Experts of a small language model.
Experts: 32 experts in each of 6 layers, 480 ReGLU neurons an expert, 1 pick a token, a softmax router.
Training: a variant of SOAP for the experts, 439M tokens, 6764 steps.
Below are experts of layer 7 (counted from 0) of a mixture-of-experts language model. Rows are named router (the router's row for the expert), gate (a neuron's input weights, with its number), up (a neuron's input weights, with its number), down (a neuron's output weights, with its number) and show model dimensions 0-191. Each number is 500 + 50 x the weight over its row's rms, rounded and kept within 0 to 999. Numbers have three digits each.
After each expert's rows: "comes before" lists some tokens at least twice as common just after its tokens as in all text; "gets" lists some tokens that make up at least twice as much of what it gets as of all text. This comes from a sample of Wikipedia text that the model never trained on. Tokens count by the router's weight.

# expert 29
router:545575546517514468441484526518501576489441427491449461524588373452493504451535525528481494489529507482491494483517361557542537488532539531540548532514457443443526461584419455474465532506520399512491482554477542471500507560513515505428445548476511466477535418461384432451457432577443440460556528549480455499441405582423537435485535463428494587541486484425548494518475537557593579512573489498455492442529539503514459439556610470553404513533474430604505483534513536553540520467486475496419448495578421566600487541549478482417468432394551479482461534468467464489442465403515412422
gate0:445526526521360517569457462572470447495502379518445562460534598575474490514493444480475551434463474553558480540538596505496532428426487494488441588447533532586504489572497461476501542506558479436504450429572520461498471594458522554459433468579494501480506546512492494560454469571424426523566459427403601428440406459558537432500443488549527559467466473391525544475537614524494491461556465449498488503540530427520452454584545541553582608521442504581513479476483491520572425478493516482526485519434561395407490519514471539441522525524531496534548551452436412524506492492488555527
up0:481490548603519468563448576428420421492518547510463539470498498571528446449478493512492537543357592617446461591551505452541453433459484551416483543410517513513525458508459501448457574490342459471461474520541482434458482552464510547450491487534554463436516532436493496512492499532420425399533561453379517437426496508425525409496536479495499602516451519502491518381529547567442474479573437523448514507563520457530514471461518499552580541480557496567527537456460503473451374510507558458469519466430499493406430513471565513480528533585527496471505496407454434530554529523561507462
down0:504524570493552510446506474534502549508403527484504405529541518456503471496502435502516476549570562446506535462517627481525576393560557574600474533543599483347495396484462506528484508626475443532446578469428525490576490538454503490492427556436456465532522413510400497384545461597487487372501485472551422482552477490474425539534486510478528459472561530429434526522472527507477590545445443513513519503463510516497487502451563526531529456471522501525489466533552484489559478484534453413523419497416481576426417447491551519488520489458579483508518570465436609489471426454406518458
comes before: "|", "-", "=", " •", "|---|---|---|\n", "|---|---|---|---|---|---|\n"
gets: " |\n", "\n", "-", ")\n", "\n\n", " •"

# expert 30
router:486492559542547531426522445556470543505481487529471408433521511498582509513488531514391487500519524564546470496522546619450464562561501491495541548527436524486429445481597516441510473456494567524481530448495505453491473380480554526468490505461481510533501507510486503474522436492516430514488546492529617500478499499567368489492471521491500584574468448454476490457497516495512459606481504600504472484442423542495548608495491503482490525506469479492530506456521602433473484489567510512514512546508416464443486427466504471476569490523422479576514453518486480159428502525486470504
gate4:432548537454565509542508545426468537489554469454524621583477540538490549553432447461554498478480584447539529468459606468469508509377512512588380524452415519569473478563439520508532500557462459496543462486493529421468508509537473431574504570502459571561457363520453473489591541504479635513507417531490514510505457517527546478459513531503513500535462484395491524375521521475458432466474481475443469456590547468547590533504503457542495544567474482393534448541506558480589529556598427447438560466490488473512523503434574422431441460450439457479453545522485465514562491585493492440
up4:500490513478421579441528461600509509628507562456470419470471508482489466484624557486494523469548393549480509494547360518497486506511555490446571522511494464461534540516549523400527474509591523490546504615517498488448515556475530497393579529621524502494577563463562467558442577513520454472479575467530510519496537479432459594416473437465536576511473516527489457533469485555534481576487520467465499647410486510471464520462396525477499450480502530554441492494539532524453534445399552460523441459455522559481576461498426577535468508516553580564585440507508455427423542452487556563
down4:537618475465478535463471504497584479541545522489551585479553480458505524533570485434430456502405586504488480585480524457500478474445513519414553486519556505514542560470486356518490496539490519453464536560534545435555443467506487515417457529432499489445473430484546389518594408541460521561562522440448532511495566556498493462508536594495523494504551447482423483541524403528465427525613468496440452447471589507527498496551629428567534558498582478514544439489587427546440518461570426463435528540535477540495562642559539482579452440447503478440520529525470465579541495548552547480
comes before: " the", " a", " his", " their", " this", " her"
gets: " in", " of", " on", " for", " at", " from"

# expert 25
router:509505438558522455539500594428451430510412532555469530483466547569516456472532491528553543609531552436536549480508479453384444490465517495463478464452479498519538568597465547475570577531501625485515519476462515553554481503457454472618469475470538420517486400552474480474513617531478418448544485576563506469533490495504540536559491530526495467465560466537460514521506630564475474563543518471535507484550608544513502495386495553505490519533584534455402520673432410505448545505495474490464482543441506473553436537563487492551432493501492441452446385527594509532460559433460548535
gate2:445548403487493516482548544451618558551535441570578464471555486561387507553529504498553465510521475532509531576573517512431427597485543482462504446481509509477437499434578534468466544519514572492545490624518490496476520527512523565492539462489506471409492456485618492534544460436578534475470418482516565514420417500491419478467432500469515422414467523541603523444541503456431510563547444512512517511558563490434437551473536476571563502509463521487528534539444559465545565483555536621428613442474405505458466451486485438549488439458447496466410461540397525594457539410543479507
up2:499561424532410467501519539475431536555437492587430475490536454501519473476539589489562468523499532410485515483514614511510550510579391449450434437533383518491446486519515510488506525374475440626523528454499542489679503479534534558450550489499472508515500461483486595505415443495471469479466556545485455546465514436568500571424446551532472518485378458618511523417487468459512545472390476570462491437537510527512468513556526426457499436498440508544546539499484499500539417480454550571454394511567505524498522496420565477518504479557545475412508503514465536525459399471544569434
down2:518541610444417491512542403420662502565451526616490459405451515504448412440503429527482470498480396482546403446391487446484521479492500459523478441498488577449457526531530504386520470408373504464453464532574463499567528491468529465606438494561456463545477375521488408503505448463489492512457455566482429531512508486520588507560492475504545438443444500556502512554545431503486514506410491442520454531514505524580525551548558572531423502428459467482487513390509419590449490489553530446474511517498500442561521557467513520483478503484560516463502526518491566391521493522512545481
comes before: " |", ";", " |\n", " (", "\n", "_{"
gets: ")", "%", " —", "0", " States", " USA"

# expert 14
router:493462550550512502482501402495537659478522558448533462519473441507511448463509531488465472554534455628501503484487560623441466524453431516557463489520427459546572552482430495499421531558466563489480516510501548563477410542457517469343516519539483435435477563504466489553478419518438563570520458468640469512510484565533502486486466494526437539446408551410527483515455427548538567502551575475492503503518512461461512422519451523489553481384521471454511522438557597409520549514526476512531456499585293520462542492495475493497451485506504540489433542486432479481536489435549545464
gate1:489492523446467480529448490532513589476458563527552591479479530458493469577499477506516531516472453518450454477530548504590458569426487487530488423480578543487523450611576459487572376499502547501497412424476566494531426518577469510551448517556631452505468520469422535466492513517424490410527421556531574571528507491424501531471496591580468513398527423567515448447561531511550460378503423531494448514443564492583501505476511486599427464516491447478468466523500471521399502408452432458597497539506481480491515476421612525456510464559458506426478547456603477522493473543613519493
up1:535478526609493603567575497508561469596464479538523529574437519416468548441584503457483594488457431488487485524582467569464506535518511549445513399549502494492416550501485462451507467551433503522462472514493647480478495516459524456546420516533418461443524524491481549517503572494462446424498456463499570571432563462545505481528528443456487496495486458501546461505533472558518442486610498410491521578536517465477478500535517528449479477519460577263445437536489536480509448423486503519515483583542573485513569461528542512543492560564393525406454577533522448509571497518509408550
down1:495510463490480445448511518469425594559476524513529587486505532504582499453360428472606468514571549409490465505530578585519536519546506515558519545542534495523508556543474550473486449531536535553560417466481491532526560513499472564522482509418470441466483579492479472520481468475472515521510340481490475565469524440459476450480513544529447513530491478575411486529460506494531427406571494471414583488429566475522535479470511442483537556556480577511582508420429560494430561489417445453472407455529475515415456562527485379482488512612589541484442421578546477642537445502448477494
comes before: " ", " —", " +", " W", " Succeeded", " ·"
gets: " |", ":", ";", ");", "):", " –"

# expert 11
router:493510413487512477487507556476497475445529441562563575514442455510525438476583565477508566476473425477554538491577378466548542497513428504586439456447542487523448502538475376536583609458489585523507500499534461488517517534523472373450397465475529546490499481595568446566465562473447491411535477505491494525495499454474547485562521515437522529432534546519538526481550564490569508447460509475482468522444557515534448519546503556478449503415537529409416566603476438503485425533506547444447611571417471441586481547500616537420599525504438536466460511466533450545454543392473475448
gate2:532534531445489479469562545674507410520509454505608510484556487458415532511553527475508588519452389371509471502474443606542555487523449440577467509544539485491528519512592549560473453543523547510505477552425532520540447580439485531476519425482467511499427544493494470484495544495546412454570506461445508533492497501491553507570525552490466522573476540438531467548492538529487603452415425603504462423551494390437474414491492525458433433478454530513567477646464527538537428452487473601506514562531546509540449374521432441487491508545528518498544510566451468426510542476466539481
up2:479502470543532563541396589413516582571559520528471439491495564510512515454508524563502448501492463613482505423450554398482449436503516556374455419530504506563541547472536526448468495526474510496474475501576529403451533488546413448490501512479542499527497492503493580567566416524595553572451442431518563508511570406426452499451445437473479523453603483555480496423532500505541463562615531425546480617399475540515545512449465481593497539473574468524426505400481502494434468472492481447428487467493477473386582516412559591460451504499553485533479513470504565569505513510537494473
down2:533492543526517452539573502528544477489476488505443570492601488487485386567623439410589529464520520555503546445461538426462399503532530457450561528401511525456512525490428449452502520542451580442565481508576520626501591484481482530509539484469553574502487423421495460480558511518427445633428438490500456493478528526483527622507529489500526454591437498512487497506555506467500615509495487476438416494563512457442408482531547433469469539485494572601465487527482457528451522444534552580563570463533442475437480512564483455448494454467497488487513454551423511509393458457600424436
comes before: "0", "1", "2", "3", "4", "5"
gets: " ", "–", "00", " −", " +", "−"

# expert 16
router:451479488444558506467532529449524475476429566573539510496464543484469439496449508455527434536584492491534569442520347519514466566452553434403483428473556456513513562442413367470441491565515456512561561660466409556587460593479452544529467537553532475543473423500576460502501549592553493474427420457532448408445480468514536469548524523490524531466525438540422468541471427503490575451463470481556493440515581556507522530465482478467504458444482517484503422486551448535511458483473528589456497514479483515386465463584429538553593458469375536495477582515511453488460490541496455513
gate1:487523477520542450442514591489400502441478504486428516499504453503441402405530543462496492433478529512514567492445505470503500496500577509482562434507480443415418426546501454565504559562442571532513572483531484561468488498458340491489479574447527499482568460516501421440495444565519507593501429416524466413433400486571535476540471426490477476557423409563589501504469496547565421536540533520512494531490514484525544589437547546460553443434465556561538437523517406479533575540444495498497534477540489442546485482470439559391544440377548515508513547451522427529372474551497465452
up1:562622563526483541470512436485479386549496506506495525491497364542486458488477423482492453412558566476455450469459524456499515516473459488506417559502559545512478508436452448530483443459479498455469473438579419524466458470573430489523581411544439439543507554521470505526522471435446429499511490520499564444519470595552471530414499562431478531464431539519523599520465485428490569500577445547543514537489573526551515517567513446360559505467495485573523365503544545404432522572376441548556536516397567468524520512437540492446481483431471545506465445485573482496548467497436413537
down1:475524403507518520486447588458507554430472470488432550542505536486522511473389429384457446465468481513447547522541525511518414520534494487470448495560521522503490565585496518417433478447565419428534480608518449360466486443531544614535518501502535533542563446514546569375549542485500561457435487547465400487536486511499528493542618576400546473443519447472450521398406430553443464469581548536470523422529523561493474493459487428561577544521469475452470475495530455550482368581455499522571514494505520503515517428571452449464422462447511528535556494509494530465513444552485530546
comes before: ")", ".", "%", " |", ")\n", " |\n"
gets: "0", "1", "2", "5", "3", "4"

# expert 17
router:490596540513478450510474542516487592521556471514544491587505497489459590492495458499544508478530505454480572444534585569555592455533548500531507544502572465528495479489478588485494632496516552472489539522502543583460515573492455435390493514492539536588508527523489489506442527560435466570535550532489448475385553603466487537533489567425481475577551465593551459507529535502449608528629452455444477526491580363520462526539429501435509505409444465498490519441543537490481471447528394412552438458554467539506411585459526496503459446509512430481515384506581493525556474409504550449
gate2:460459542501492539464576559458566494427589546486476454589507495463560549492523491562490494424493461521426485583503564536461378434509442534557563420474488507536453542539483515364484452527550475507516611484509566507474489505554540555548460477492517499428527552551545440612420424513565493509375571556538529498510410520522474441460551435522482532526533537501488469536542489390499514533529434493456464436486493415460490539490498429492476419478532567536484372510484449494561534417583454485502551426489487353420567514506449465524495474461500488359514483457575426523482492463552508558
up2:466525478520570586489476499580470525585449479465415565472478449500369519519474549568589470613571509509513518474496459517483479522454512510402451533470411517530558483431560470516461504478469569517527473493400497452545596528399460531527535498463527555538503474537472526453529532554480417500587446508462487544483598461520523567515451593483549492434567556393495505500569509485546443475482545611622556533531445587550461442637519584567570528415551447408540564506491543517497551554446538502539516536528533583568473448446533470435463533509489429497494443465427548540480485520529493468
down2:633515529521463584539473492525421573519556426530519555449520442452498517436486538532480438452526523457477480503464558386601549501533551473486562550471502484480505480524525457472521553545518496469488489588492499550488506436548495493475501604467511420490537485580501440474517505443557519521503497474466528578498456510517646422469589440451530495433475411491479401506558473430488425505502535515571562436531552466488477500479514532457466457521518504378405482601562504603434438560447457491414435675521440482437484486466507425449500533480551476522565504588483466537490529455552420607
comes before: " ", " \"", " Total", " List", " The", " Mid"
gets: "|", "-", " |", "=", ":", "=="

# expert 28
router:558584452391415478354459564446485464512528572558449426550525512475450424482539468592549446514524579495488502485429460576567508442534533525461451506520517555564461488580461405508479543438539493484488500567561491460497549571629565478533566526452492433560506538574486398477550532444511434547462498448561485548493483431518476496556508468525479518532492513589436468460471520481371484517529467478523524465545577462499411484433428522527561544508473485637504525554495492525487524505478539547553638431478468480368466543528477553503562479496417511521555474499453526511567471556585518535
gate0:527417484506387512552508453517494542334480449443550495454503578573495473560491613490543524561447525503440434424422608585474650540478534550492498451451413546532526488513384446524525501564531558518575500489447499480556586465424500460469440564463486557495497535430591505472504431458524485535532481464525485507502490519532450476485527576509495487514532527513467434457481587500458625610541531530529536507452467446497444493561541507521528479510519425520545453425510419402563504497526512486440479517509478581551548537456432440448456456559539471459488477507484366420462521454449489558
up0:488493525460451438546491528517425564369509427499481579455476457593459535553490514603382558561449451488467444450537532529490589493519563447464510473476471479441533461447520467491584532611554443491500473519523529490535521463456467508451518477527526487549544472449641485393494529552414528398470499549456389549423511435542430543507535511524509452636485566496482461499483569490502496608448494568438437524382531465481494586489504500543493469566449519505480533417547475548608500547587465389434489502472484584572502507502447471511468495551535424510461557565511474507467488512536490438
down0:482484440497500442542442550516502485559560522578548582448546448508573533501486530551531403498598537461455572445475558534488389460483522548498579456437522493497460520524443487494507470575488572454458521511455450413515408556471485530497464519452495538493456429499600520524480607498552525501492467484466533474541418489464427438478483513573588537503531573544488520607442449462499504480564491442529536517461442449459481543500578532532533376439650539519537370532417511504538475505474445491372470450457448506415385460471516513621490537581540480451454432467576430500498508499517457519
comes before: "00", "20", "19", "24", "08", "23"
gets: "20", "19", "18", "–", ".", "17"